config.yaml
num_hidden_layers: 11
hidden_size: 128
n_experts: 128
experts_per_token: 2
d_expert: 128
d_shared_expert: 0
hidden_act: "relu"
moe_layers: [0, 1, 2, 3, 4, 5, 6, 7, 8, 9, 10]
router_score: "sigmoid"
normalize_top_k: false
routed_scale: 1.41
balance_loss: 0.0195
balance_bias: false
init_std_router: 0.00634
lr_router: 0.00273
vocab_size: 2048
norm: "layernorm"
norm_eps: 1e-05
tie_word_embeddings: true
optimizer: "adam_atan2"
learning_rate: 0.00157
beta1: 0.95
beta2: 0.95
max_grad_norm: 1.0
batch_tokens: 65536
max_seq_len: 1024
train_tokens: 373600000
max_steps: 5701
dataset: "wikipedia_en"
Below are experts of layer 2 (counted from 0) of a mixture-of-experts language model. Rows are named router (the router's row for the expert), up (a neuron's input weights, with its number), down (a neuron's output weights, with its number) and show model dimensions 0-127. Each number is 500 + 40 x the weight over its row's rms, rounded and kept within 0 to 999. Numbers have three digits each.
After each expert's rows: a language model's description of what the expert responds to; "mostly gets" lists some tokens that are sent to it at least half of the time. This comes from a sample of Wikipedia text that the model never trained on.

# expert 10
router:476439488440522508492468501567483604461521488549530509490422488522484535577476500536495567529448476565459559499546543515550474404568528496478533500516429504519526582457519494519551574534471532475554471475474515434456511486455553483492505474483445552416475596496473505534485528487511463489487478464521546468484491485553426524513517444546495488544438504426432486514534514527465481544473
up3:509518541534548524530491575460483494505440514405403499489516495475578515486505486491465500514492529477496506512527404541439480563510469504492523504489460519503500481492482595520540417543422497553540543501497496511510504395484527460471508554481548547519519499440448387503399528500488517520427524475509484485501503487491426487471456576420495440556507512580494482501491437498494494513521
down3:560440478510564483492536487461544503498469530506517489499498422508373573622466520486475480577515498500441505488497489468524492505505490516500512552464466499509498580516510498514501590489475482512499498487498620485436544491462598475491489501457504489485502459486530520488488496594477537488403493387445501427470489503502510571539515568496555504487475505517461536499494471490501474436538
up4:500449493501499486509522518406507477488505526610496541530499445452555497502542503495530481597506542527533496405500490502458480523524620603500483437532495490573501452501494500520508537533482595506569491438521500444499575488453469524420539530486508527511514611536502500508493513496509534485487472496471448485544504527564591535512517503457471481486500513494500534584535453490485500457554
down4:451493556551546458450453519478472523566462480498566528449517479463574540497456539460453536553528532532471558509538454520477496546448500564480523557464471467480468456463573463558513483502527510489534486550449483510563491481482465565547540542536603504531543503454473458532501453465554449448473525432489535480549534473491478437538455537541537501464549459525439442528461469422462482452459
What it handles: Lowercase word-initial pieces. Short lowercase word starts after a space, especially m, st, sh, k, often the unit m, mm, km in measurements and tables.
mostly gets: " m", " st", " sh", " km", " k", " mod"

# expert 23
router:544418506495478533510444562542523507419496511498440461483484494445478506584471473434579481511489563539523504473550533504521455575548487490491556457468438383479522471501472528489517549544481517471470482411453489424491469478485494537472500575453490557474465464507507420519480473582532466554514546538525473440516436521525524469483473518490502502484439518552547493588487500456484473486546
up1:481500468455482598502533516449518573492539572505508534501501500511554492502461539503552507518400505416476483499506499502492501523541433491493493486497522492444525533493502502444500497494487516493523488491523544459500539497565518496487523421492430554495494625536516528550471515515521563352538518406488499472496489506632560490512516529497532420538508489557480506508500546503417488514492
down1:489512543470488508480591492490492400549506488483526541473493496477517543391458444493525476511528511480505545424572499500462597470501506504499537558611478497480500502479418524491592491528511515484498532500542574551491517509504401465481501500535494560495457435514486457485497498505471492607539477495395522546487511468571448467430506506468501495471501543428552500470490495504499532475513
up2:472512504501527503497542572536470463499551499494492471513421388489522563551507459487494500485499528516500521487555467496541500514504498432498511486517566514533508368497504633511575509511499498590505481499476438494510580442502562502495492518450530626500501485566502438487430453525500509511495456515517500402492463495500511497434536435505469467532465470459500522502497452500437467499513
down2:461490516421495494510510537500418491475492534509610447504597502510475533476466484531517480522508485500414454500519437480491480505521495498492419506500517472515481536506530565512477532500462484578448488465499401495604485495494554473490513487459474502501518479491589476557499482429571532520500404450541502487498431459562414517530495569526571488489488535516563551506500458547460509532554
What it handles: Capital letters, acronyms. Single uppercase letters or all-caps pieces starting words or acronyms, often after line breaks or in tables: A(yr), I(t), P-A, C-A-S.
mostly gets: "A", "I", "O", "U", " II", "E"

# expert 11
router:511583446373521531545511556530547503525548561507459470506547504470506519530447448494527524505516461474572553452542473489442459523476493519452508534513504471544628475497435513521525503559475470566527516504478491509457496463460507517385555486517506526513495542517458454494428466580551569536476447498449473457545464481516513516470445477480507479516506538507455464567501429494445511515499
up3:454543381459479499493506500527497495518471482481472432509530509484529550461501501566500616529411472500498536495503485494441499585501496500515500614513499438541502530500497504538582427504545465505447515501470495492497510494500519504435472500479464503493508552474482501494452411573443596517503426524506507443497425498506503586505497502504460500584467478462519475560566503547433499520473
down3:483627493536500465501476507503601489522506505500477520502499532530524485499542522492464495391457461473532548500508463529513513446570544474473556491454449483488550515497517517503434452498504488490510445509470510480468485498507491579477500452457528499545478505551401467503503544493535410569501478500508500602531544518491533482479465497455499501582529475547492407499497504394590418515523
up4:495563532470470514574501493483423495359502492464498537486412530589508517491494517492474475492515417483376526507533515518471502567538472504510500518507485552571499413502502565501486518499502478469505528543537571480529498506508547512405523506451504529491495505473466451507510532506512569542498513609537494423498443547500504489493592498490450455492495527575500458487512513498526439471501
down4:503493490453498494516471562501539467495504504478511340525489483501444416527492419453463499453503500456427553499502601462514500497488501495467510514509538502499499455500510540497495501511439497497506576487528517463498484502563459565515519478515497498495493502557513640501508415500526503457463475609517564501463599548494526486554499478452449554495487492504425498500516548541472479506562
What it handles: Consonant-ending word pieces. Mid-word pieces ending in k/ck or similar after a short start, like st-ick, B-ank, sc-hed, rem-ark; also month names in dates.
mostly gets: "ick", "ack", "row", "raw", "rew", "ock"

# expert 34
router:497571482499461496543515483517496523509518543496507512588481447406488502550461489505512461551434537488548519500539491455527493553511563455469557550502481430428528488499449600530507484540436547553552496530494444478392491471467484529439468510405511484543465489500443515514478453532551506510491484486466532485545438528518508492501487510495447465529447514613536490500450492438480466445581
up4:468507515483549509516488639539447485454499494489497514522470529485560556489438514496490497566459512493504532494566486508472385505538433509483521502524481508487510494464494513515512503499511502503514538439504522477516412587394497498500554538515501546518555565453431421581492492432414420549449498490491512392492521504546439485489493574455491456488502503501497501480503499486444472500517
down4:465499466473531515527559484511528498513479519591501441477459613456561488507497567460490519480491459496513584502455507517513475431522461457504557511529513588505539517496484446522505501477494472487495535590454524472499507493462499525524499490517532525460485498442518499491501486446508417451506499498479517538523413542490484372544579510549449500415471530515606520524487495500530495382484
up5:564523471496540548487522509459536592543450462561550502493470548539578503524470476476509488514462495476520462445535463474464418518524453470531472482470472542471514450541515502542521475554499496460528432431497518520539500474465598449475542492537393505533472532522418486537418544474492480474524448507535461451522469528429560483500449506517508458479492511484445482521491388562421487486526
down5:479530539532451463510443465527542449473563527470539525429529474466532450526491527542406515465566474580470521504474472557520508525474486525529512443542461531519535540528537468533384494510554534524460475446471441469522542462509533557541479499469461515467519441472426508526513465463528472543547466583517468563474557535458543514554428458498560510565473519471525542455533448479461449464483
What it handles: Word-ending vowel chunks. Final pieces of a word like ite, ide, ue, ince, hen, completing Since, Despite, Due, When, peptide, trade.
mostly gets: "ite", "ide", "ue", "ale", "ake", "ome"

# expert 13
router:517540422428480531479415501520512556495474561528511515498509496396523530534476464485497479545459450541547550432563450445562464441510506447493561527509477444521551561508494524561528553547475553512495473504538482490461536454469504457439509527562542522505466547467503507554445474551487529536498544471500413484557395532482556545491522550431491496547467476454461507486557511485491467532491
up7:501493548511499457511500500506548491399511583508508500511493510559608501549502505448518465501506523509553551500566501501490433498588522515433497455469498525477505505464494548520515509635508556584523514447501474448377483507501607530440497509498499501543501501482463478549499455503492491499454491464498507467436511546543513520366497502416451454481498495531511530490501481497513508501485
down7:506518515541539498560514486499487495584497505499508490501504508524459438494501519498554495501494493500554425574536485582512530529445581500515500501459501502540550510527422525493478481499601512481539495516556513495533501395476487499495498504406500516501440458495628503501543452456495487500456517484508500454466415461498550356482523427413484509523473532436487496504531562476501541494485
up8:524493526482467508526500503694507495465504514405448473528566513518548505477488502552490520463483554475524541356488516524486528493535561451519459499450486511497531517479489495531512537530418502500560479502510467499479500495479497496484518536504458516506513385498503468523497513503524502559493505472510478477476464450618363501491516495484510534505473501576500487497467494531436499483523
down8:455533524540535546540557470544526466543466477540461448454529537457537470465546550466541538473453538461536545529462553465547465463545470467463532540555553461469466451463454468463534487530536542534458521552444541467470532550548538451444457462471463528541555547518539462548453458545459474456454539456447533449461542550541459549463465465473458530473530437466464476535522549559520536452461
What it handles: P-initial word starts. Word-initial P or p pieces, often in table cells, plus other onsets like Pr, Pl, Le, Ch, such as Pakistan, Position, least.
mostly gets: " P", " p", " Pr", " Pl", " Le", " Pe"

# expert 17
router:501511502413472564550465524492529527453467483485516475458512511489493534541465528493508548507552429506532547487541470564430515549532524551482522426526424470424501469502556533478503471508487498467565512530498394461423408420517540497487543485502503495455416552471514509524463503570495482472483477419556457474568441526523559557546494538481489504476506510489453499506524485547510454570429
up7:506485517503546513582490507529467462509500501447459578498415504504505438457437471494501539508384524496497470504459505486498478508469505551549474574501531500578503459497385567520440502499438495477499524445560621493502505531504501495474442500517504523415418475518453475562504477442545593478517500487501493452498445499488537542509527502503485488501380528539503454509505491491506510500560
down7:515568495526526506491485520516572490458484530484487457461461548628516555504512505498500486530524532447453505483515442485497499576488498508504525480477481594523507544498499515503448498483467509528563524514522502445514496647516439387463525477557421505490536481485438425498501459487548480385490543500458454483541495500462485500581515502499567485465507483494515436494523544444533486439500
up8:468504544512527499518407501496470450507468613550429497503513485502531514567499404489467526434458465505552506490514464496505478484501578531462511475505501514551519551464520575555502500503498461464531498543520442498501575407499520463545499487495476476554589499501508448527486549554519490604449444493545503488443511520499565495416515495498521457426505505483478500501506508549500499627450
down8:484485503480498521486444548453513496418571499509487406484500507500492469518485498491510505500491552569448468502493494418501512563557499490488479631453511494501488505493496517530504504503455495557551400522511507525492514568500401527435448457498559507505479504490485500503497518574546503531473493437508504543501454494457476630601500521508504470501491582500445554550506455514459499401492
What it handles: Nouns after determiners. Common nouns and pronouns right after the, his, a, such as club, film, work, team, album, him, them; also apostrophes.
mostly gets: " him", "'", " film", " work", " them", " club"

# expert 33
router:477505409454459506526440533486513544492443526497452493568515503446553532544470548487574509526495470477487544471509504536479472438526484505496552532478486468507530564502470512568501557525483525445505487502501430509507462458500503446467502521487439518482430531413503424552489496521441593474491478455425497484523424577494515535432550513509463441551453486537545499532586430471464482550576
up8:537464464532525564523441564533532537526497482468461507458532476474544534557425523470544513528468539534535582533478477457470541461574499500483546451463471434514527463541499538529486478472478556473498454508519466491538474500551533540548473517418412474498494411468458461484548442481450447537537529474525564481586457547534448536464545500574449463519538541458535535481437464524504465543457
down8:534457529450503536450521526509551564545545571555540471459553473459487510532446512463481588546539515540538548418526476475431473546451546524471479515493486487422470467444468552541517549449466500545455538535542513450485552468470472532472552490421494457454513535455463543458467474537464462523493462554512461472541519479502529453579529501468428465550551539477535464442539453464500518563480
up9:506515457478525583547513439575503432458556589542521554486597505552482475534531517530520524514466580577502509489573525500541457528548526475458434518500455527517549514522533497485524421540523553446464455403518528475529500481479567582468471518470492470496542463468460459499492485564466479535466532432542575488497510528561524537522524571481497449449476532480477522479508492529453536502482
down9:508472479435469550468482409531539511522527572497502481473553467535483577470475462514539519437488488482484537497467413506537499555459480472482471491548567558455459452516534556484496471494453560477554486477557484470466588487524487481492487488502502483529505546446503565530489478535504478405556432533475489452413447511477495523541523524619456550473514522562488526483580519567472468458478
What it handles: Capital first letter. Single capital letter beginning a word, at sentence starts or in names after a period, comma or the, e.g. Because, According, Sir.
mostly gets: " A", " B", " H"

# expert 53
router:590559523430525511511512519523517518441444460496475475504541553514534535526487532509502478504411507498546506466528507492568476411484508417484481446469498428483481438493499489562508502520472580487516457458488495497430456521533477410435503494476486520484448487497492437555466508515465485570466466486525504522539496580508515575471543502490522514512431422541465465610507503586500459559450
up3:530504534499528516522492551532499467468475486462475532523491435487512571523438527432476537498476509577595527494552472526430416464610521473463528523469506412528546588449487487505527487561452536527515503433512529503489423466465505532512467471453432533509465516488485510547465539562492476513474547479452532482474453517384534621493529512515476434483531475547487482479501520521488504480491
down3:495527554493481540471511482523524535467534512464458449467542462512514492458460481456496460514523462505521538473441510541467475507471461454435460466580390583494552508536457469526462518458477397439505530552467519516470548541544562591471491491533443534529521534546540475524520488469555459469526529521531539434532579539469512517465556443492510449543545550548531443433450447542490506535468
up4:534422527463591469555483473536532481476540532465455484554551523449478577564467531424470473519489497510477479450540530462557545470481453532511434547520492553530544486408542472506502526570474532526587525484536473487470443491501566465457582501476456537500485533521501543527499535493524526547440427464483510481465562549435569480506474551466503500539506468568519489569521471556467486534525
down4:531545522515534441566518488441493452497512521529529504473473536472536557464461476527537461548544472480514482552537527566480454536449465471548452450490468472461525459455563527537569470497421546553517520563523520384466557540479528439448455566526456534532541452441484437510471456539530451465467562479515438538488509565475461537547473449452532563476472488523564500520531475497491462505467
What it handles: Opening parentheses, commas. Opening parentheses starting asides like births, abbreviations or citations, and clause commas, e.g. dinucleotide (NAD+), Juraj (1982).
mostly gets: " (", "(", " [", "—", "\",", "),"

# expert 58
router:529512510473507526540427503525548559466585505530409469539442535439497531519462517455538489444466503515506523473550480456532494519541516421488578477535543469475487527495494502447540508523475548627531485482523542474424479503488536398435530540512456517462485443430471486524483527562433517513479523460516484519555443485505562555467532459447466486475444483520469450513547468491459479547558
up0:504499479539495511518510534423496567560493508575465497561548513484503588548444470508482576523493479531564498497532469490506471440468486485495531503487501459517491545374495460502561540502500585456479421505502522485479439463443503516445501478490450587496496387520499501514481563502498534512447508436536503467532495550442459457512547549494485434612505484439511558509546523502505481497499
down0:456448467523524479505573578588535585501461424510424474476500527487483504471500520500536492520527493460517532433455483587503510592500528479501446500479480491457502510500520517494496480498501546502529536466539565391492461513492470563461482485550536508482501521538527381525508518444477472524496601526486484481498492456521427519497471499492512545505481465461508547436605462500409566500499
up1:496241493484502524508523516629499532521476508417510499507445478484515535512490486506543526539497479509531509426491492500511540499512505503450498489473481491471499478477491569491496506504499507492498483515502495454497498503495509492489505550491490501497499499486486486499514523520518501507518514502493651472500491519420672487500518485496512478483476519519495499426493499501524473501550
down1:444514525511465486480513492543465533424482506534495488507478439514507507483433523484500503459469494634496514499562593445501513504489500522490505503487518511426506553493488536555511486499439477500500441535493476457575432536477460535539513465455456534535483499480512527503490515466481574513493505580664507487546480514503469521498507514488458509482497447524488570503515521470506470522328
What it handles: Quantifiers and determiners. Quantity words introducing noun phrases, such as both, all, two, several, between, many, plus very frequent the and commas.
mostly gets: " both", " all", " two", " several", " between", " many"

# expert 59
router:542425513462561523540448471508506527470501544501560510494488465512505514565486466509452557518522539501562554487507477513563488413557502478470599469444475458515518504423516434484544501550497540487460515487470517464435505463493528471537538498426408505521502514436485451550472532489518476482412500477493559457545476469536493479424479577419499512560489502447434472557500490577491528562529
up3:500515474504546550571527500501479565546527475544510510498482478491495491512527503477549552499522558501668469519500479500483488504490499401464500502529542468456498491461469597492562526558500482500493496429515483386493505500500497508480517544475500655505500497496494481507400500464504458492484521447544538435478513482499519493431608479471532490568468499494502524482567464502497470490487
down3:502529514517541509552415466484419504537512498466422440525476556445528481500529513528538483535528497512491511476437522456521516514541500532506543389540380506531518514530468493424506449500505505518505484486489498501553534597527490495506579507491549500506454487542569588517504512499499536528492463513444458496509520406538503550505402498504509517458575454501536481486535465448522468489383
up4:510500500433491497577501500518490498499502506548542499451444509411501576514518512464495497499468507501495505522443461538499501467517485472500554500529559473458499485407481423524497505501501561494474550480483451372369498484500465495514515510474461415493485608505504522551508467506513556532525531500498540543562498436531507550469506530456499511493500558392500517530473491616518537434508
down4:472496538497471517454476415503527393529527551505501420507500450520478497500481500457475497510562533497510556543524457496486500496488507527500427506423552495499471512432535486465474532501517577507469487505500515500433534507509539411516567500475519490534523502594496488504501522500506445571519514599423527476495539483491516538392478511505504577631552523406496494499463448457475507515533
What it handles: Lowercase word-initial letters. Single lowercase first letters starting a word after a space, with the rest split off: b-ought, f-ought, g-ave, w-ins, c-astle.
mostly gets: " b", " t", " w", " s", " g", " c"

# expert 55
router:469559542444517493571415509532509557390483529490563388499520465492569525510484493442518491459476544553481510470544502540488494467541530497460546489454477461459529430507517490515556555542472564575506489414556527472507488462465526489442495520402494472484466527520429434526508502498465448549468505459474518485505449488540501543504511484534492483577491482448445494576567464496481498467523
up0:507513509450460524487498490500476537409513477493486470565600560622432474501504528500505502531480426433525483492393499480460516472566537479483514484507513497504448501491474549460495489513538463458469505499486450499519448501531522491493560511565547502377502486498479497489536503537553506382476475422492488528558496558501496499468471507494496498533473588461507501512479478485507434594425
down0:521518496521427542570444450454457500521502463566534455498483523484471480487494489504513482467449481486487499477528533521475524521510542496504478499460508455585532522532526510513488528463537523476499468463482460538493437580429489453648503512448511520577504503515535529412507542491444468513507424530504493501520547546421496538503425497529551497485458618447587511451493497457564533455459
up1:527505512461513496442462492496541560477514506490547409672506529560488500518479453525473505506474500525499477450516499511462496494500520487499504486502355503501479489498499552533548492529488588562490464493444498571546402507492420479507523529530498512473522498492432494501502515547449485514465490353489516479487463498513485495526521478482419478501499516506502490541586527497514495543423
down1:500507449456531450509410525499463499467499456508500447501463478523477538553439551574521448491459573414504498500469472466489564604544497500466500545543437502495484594530481512518488515500522486513492511524483440501478547495494421505491511479565501522500552478470496495455470488500502475496500405531518501523522517498507503503585469490573556431459479583431500615564457471489536574504451
What it handles: Prepositions after clauses. Prepositions starting time or place phrases after verbs or commas, mostly in, at, on, from, during, such as died at, completed in.
mostly gets: " in", " at", " from", " after", " during", " through"

# expert 39
router:524476483444550503551481513536551587483531469470435549480442545509565520503432418419467515553433408454529575503505553507529504501541513432523616466465512514517534445509509496451538504510437550517530540513554453450487536462463526533437561503464476529503487545543475452487509477500462494489487523537521484455484453523542500493482502582513472455449547514562426440501541465497503515506515
up0:491442452417450521499500498499536481499459499501456527437502500554505518514415484510469496499574498537584512502504498429524501450503490624501516542505511401516440500504515501489477466498427503544547508503467493498426490517492548518529468549410479491457484526480407488515502531509448537506506529511452499504501565547552490552414458531525455498387520529561396499532479520493498504443485
down0:542514537494451500511471504500555496510511501500461440405365479555425494509549472461499490502498500490478551506489514488499502450475544454554495507568544491478513657509495557504455486505501491499518432486500493520576499544429462525497559565506510499535527503518497445543478525502502497502545470482588479501617543468490472448567504549459480474403504476480508506500482490480462498511421
up1:525505511519482547511536500510485564533414488521461435523455502416527473553457491608463573504480552589498500499488506501504469481508510507499507495441518403525559527451497497496540500512468523525499519427626490488410437587455447506465601537474496540495485507429498503497424497520503497488494500504497504501430492501472492384456536517499506453504503517526526491512491524455442504542473
down1:419458439502502429509478500546411507509500600484518480528538467487482492466501527501514501510475581431559422502588489442508488532530498496516413518470516500467383471447460481509398525484563516507481553443471540500518533563507552451504474484499522526477517502466426495502495556566511568458575498584567501455500494533502505483477489475497560506497558505507482494519479491568491499537521
What it handles: Numbers and quantifiers. Counting and ordering words after the or a, such as first, two, other, more, most, new, and some in someone.
mostly gets: " first", " other", " two", " new", " one", " more"

# expert 56
router:520562489461478528547422511518545535462586517438406486549454533471499518534477516489532488492450507533522502460570520488589493478569505443476555460491516452499521530498497524495533540519467547601516466468532542474425497467496530420427512538514481519474479450415473483518489510546422515467482517448561488491556444544486531577479557484470457474499468481461436471499549475490449488569459
up1:545484482507513516521524534526419524452527584493473517488484527528631512456450380505511511501557465441465518494490520502494519497490430461496469508444488499559508494502483518453532476534420501518509453516559499500490494483369563497432558569518502526456452490429488471530531573515499499490544486471505474464433500543597520480499531497501455525557504480481474497534502408507448454520471
down1:554469538567463564473469464466540467547541451463503457538464540568548479545541442466535552475466468547466539562540545533543475462544541470459475545485537462467555552530453462479480544483549530543519476461481475537534559546484437547469474532517550461470461555466463468536454454546469548466542473464548459473538458467569470550471463452466464466452554473540470452454472529475554470449466
up2:551483466487490596479582542458510540516485527486521502493492457503502494473463523418570456475470561530469502512508494538469412455555489521458522509449551494507543485472469459514483535490530565421533480495473529495511466504490584451550477501491462591452506512542473501598505604493451468493391490478493498459445481542511545542475537537514524489537448599509461476523475464565540539518488
down2:459541436545463541543533461460464493526538450471466478541527525540461532547455543465528539541543466536557539557457547471465530464512470538546469548454539459556469542460536475465531472466459549539546468462541467545448539555550461542523457469456449465463462462543472453539464543456544542542551463538464467460466472448543548456457460457530457468464453550538468543549456541444463542521534
What it handles: Name-internal fragments, cell pipes. Word pieces inside foreign or personal names, such as ou, re, ü, ö, plus pipes after names in sports tables.
mostly gets: "ü", "ö", " Sw", "enn"

# expert 6
router:557575510434540543531454569494503518498523544464449488507564495508537493561443437486483528547541488490476432508558466459536483547539575503423565528539491453538470464459470585474491516538486484528506530517548387461465526465446494404432479515554501508472454532513446487478470513547517492493501517464464460484471493584535450514482488584496534507532475568505429476474500528520508432486506
up3:497525513507493501501496496501525515522441471475551482521505486559497499528409495435517503535575515479509491503501472509457485470497504513509534407415576377501423478477492495478490506510430616558503472456470486492501488421470521459490500526531485493630501508494503489500502493522418477526511562424500503500507501476523485504528531499527509507404484562573444492513593506501396488466496
down3:376461509451512504530555521438505515603441566478457441481521503499511500517509456411514544474553488483485474506491445508509501518533529460529484458446528507509495516496498559500514513496438434572506497489493464453483532484507510410454583520493469508560487517502524492508544628470510582522484499493458532531486588535500502502502518486532528509513580404453435528505484523435501477542457
up4:576472514454516530479473478549451477426494556477527481563544496500545434503552500462494529442540537568521511542478419472507531521550462475432526484443425495541543439521474522524535443545480588515510487473583579466525517477474529469528478542480440525525425432479509467506448536512511476593535469466483551477554437460484470590496496522498541515493445450566493480479518519522530468526489
down4:478562532469532518512387496478488564521470547504465484476532481474517499414482504500506486524466467553540437542529431519453519535588552523510513478518467409477503474465518470484638469540498479515537490497430522489483532510469519496525507425541462514525473519448478494524418482494576505498523503469517512520474582524525473516438546513501568509457473480455459519512500645479510518443478
What it handles: Mid-word vowel fragments. Word-internal pieces such as ong, en, el, ife, riend after a first letter, as in str-ong, w-ife, g-en-etic.
mostly gets: "ong", "ife", "riend", "el", "ier", "en"

# expert 25
router:522441503443587499482434498498469530520426606505464467569486499512520486582494518546520574486468457557464570467547488473430477466491544464489593486477514456558435484476438488554460463518503468535515498513559454491511472496499586513484473507520498528468500459520479531526474528601547483491471513476530573469576516524488507455476606498469482496512459507450510414482521528525459465507484
up3:557495570498500568538475499500500480444435685390444479495540395486499499505530499506534603502529522488490506501440495479516501491470456500500500523511500504527534474500504448582499443499459483444540525514506501424500425499486552482491464532522505497515486572517501497498486485555518500515529465503504498378534473504538476525500495513440450468550518499518424469500569508517505484499554
down3:490496476507499501500493464515473482472572508511479507540472489505493505521493521520506496466506498482497456499450500443491440490418506516487482587407542508531525492514440515565501486498532500443463530558437489527487485520491495392536501500542617458481558494492497559524503405526515453503516567702502499474518409518526521524500497507502548557484547514458500469500477499468517501418499
up4:491510488517533496565486510493499495556489536510499441494499529500583498503335503473497470506494544503478573499491451534644489499502505504506468518498509547500500537502460485470491482494454491600494401446487463544555477473475491497505416494526486538463521500488523457522451492521498499537479471500552615485395500424490541464478561507497505502568483456538536528501473501536576458507501
down4:491467482442458507454476487559433588485483500532456531615507535471487531504594505527456486455511492503500479492571524516438467392457497568491526530484499495549439465501500492598526488499456500500535532498499449449490520510500525492573496521571468507507510520439522560501504417467562460525488522419514451507467520499504509411582504527489587498485515559507510487509451546441485469507449
What it handles: Mid-word stems. Inner stems of longer Latinate words before suffixes, such as administ-ration, Scient-ific, sup-port-ing, polit-ician.
mostly gets: "ist", "port", "ific", " count", "olog", " class"

# expert 49
router:496543489442581525515458551555518521527473482481477533548434491512549520544441463548481498541441513538490502460563479403508460451538473507456444514447460522502542491500470509477508601527453522520435525482472482498489511481534499528496440491521491516502482494373455392548510516533526520513512525472544487490532470531469534537506568520461459493515491532415549525529506515474377405504499
up3:542549477501471518572543435616455528488507512653540484477499487502507532513504507519502513498502509538503511432491518480501501505502503508445516496520502489478516512383455502557502510584476501490548502484527492470455471487500530492483502488482448495478498496460470494514500503493494535501503451496509356458495492498497702500528505497553497476489471473608486445491492497533511502502501
down3:499464629483453515507510501502487506549500510565425508518491503549466487555604509538503465546518499502513533469496507533468498424500508454497500570482504501507500555481524521541542504502451502500398429504416535524477529448558499491491523508598504427491437421535513502467561493547436505477501491448506483495424532459494559585563436422543495510506424494491487500483481477495544474478519
up4:531530466475505540537567531565507556452532480514504538477414530457491503530504481494525480519437521545525490445508519499496515481456463535455612507544520534500531621468465505488519570577497551527515428481459516397431434462534499521486545489511447480445490482478476476535509507439480493499484541484561571498499450497487538508479531523477500530506517451534457532602502374497491472508469
down4:509528537438505501501536479500519494542595500486380464517438420468505450518578470499487500457549536503559620501508429547500508481500497533494493496450570540484502498500552474522502510502451440491505359510530460511434490532521498587460536462459479501511404488534399540503511489550498496514502520506501464498498499565467525533453470514561553500500502507501498451537499450501539546491514
What it handles: Word-final endings. Final word pieces such as -ant, -ent, -et, -est, completing words like irrelevant, vacant, Kentucky, plan.
mostly gets: "ent", "ant", "et", " met", "ants", "ast"

# expert 30
router:455464534511545519511530527520425579454465516503549480569458527506560509601487457490447514488520541543503509471568565482495488501556509519472478530411518492481574554451451535445612563566480513501477531487506459478460493517409547471417500508447496549489514553491493480502439535502516481519447488431474543452481505488484487460446534472459513422587478497486486513482516513478461501568479
up7:500486502423499500603501487505500563468543495435572432494500507492537497511529536458497502524483505485459497484554478544550507505501527494418496511482501529404515402504389591465525501500378517512452508458547513404476497503450477475503549479499508491429505502501444531499509476512541508498523526365439497519431436465497514458504516497505481537542534500412506510484496502508501529493513
down7:529499494466522507421520551517429387506475523497474513515552474577501506496479503511509520410491486519490518499459526514498507498504510487499408557512491500506468473500533546593497496499507499524490493454516507491485490564443439497524544494408477501500527482476463509470502525609561434491476522487491506482441424459484497422545548566559578526417473561526510551519473496624538503464463
up8:560475462575504499498504516451528480522496474486510446501464509499531496529405476611484495517531500502493512545541544491549502436644501522500485430471503462527521503514506500513488467473454510507526418502509620515507459494457495400507641432464511518498472497498453505500499519538392501478494523452532506508501482501494479485515520500419491505473438490496442480501498505466504493531598
down8:485522457508514494502436478500430477502498489484499548502509513448521488435515500573480550622512494524495455502468518509506498486491471544500503518389528436507412505428501540573425518497545518512470464500549580529496601482514479471448460540472439523525504507546498478515498510457424589500520498432501476420505479446527505501470501520487432584544561527587511499531493498483464540546537
What it handles: Coordinates and units. Degree, minute and second marks, N/E/W letters and unit abbreviations like km, ft, mi in geographic coordinates and measurements.
mostly gets: "′", "″", "°", " ft", " mi", " km"

# expert 2
router:495468487475456508562457567512469595479472513502455540539509447446481505600472460476554494467508531541504577475497521505533476467523460512498451458501465456470495547478402569483545575542522556476458485428454471504498457416482530546499501496480458521415488553489497422538506530514462574556497502517523496436523460499495522490513521541398496457536499523549499487570489480523466430555464
up1:503516504511531500512546515630411505444495507351527484516479614493499489514500473460501485489489545510531490390508494519513478500514580512497555501530462490571500493502486574501500447500493535504386479482512479447500539463472528500468481508509500525483506535500467545504479509500499532500527506463458500500503505503647653494503486500534482488499500544454478506507503503500492530517447
down1:474523542532467555530452454458443458535531529472522457532432452466457531535529529451462554446542527531453530506467538546449439551532524550450528460477457538531463450526447477461524479516472455544530543530445561539533452449452458528525557443535542451538435514455455524535537540453458458470538468450538540533535529556544522541534468542537540455539535458460527458465447534461523535537452
up2:575523500482494532562522508497465476539443500491514506549467435480496499579521495473500496477385493480492524478490558518474500419495478516500533511507462510433497532496400523494529484615457500469440467472483512480455536457499474428511615500501499497397501499495502412500502531478454492488485500374470576465501521476515487483491542571392534511524521542505499514522494494532478497461548
down2:460488517520577500504530469583516502487549424500493544580547502526485501529501469507441465438420497507513494506504473479488521538500489477493500441469474423484453471524504446477531426496503425477499567501498588507546431507435505583540455497380475541470520506529576497501500502529617520510562500541438498455421454500545508512522570500504458525513485524497485522500438491546499490554535
What it handles: Initial capital letters. Single capital letters starting acronyms, model codes or capitalized words, often after a line break or parenthesis, e.g. TARP, UK, LBGTQ.
mostly gets: "D", "B", "S", "W", "K", "J"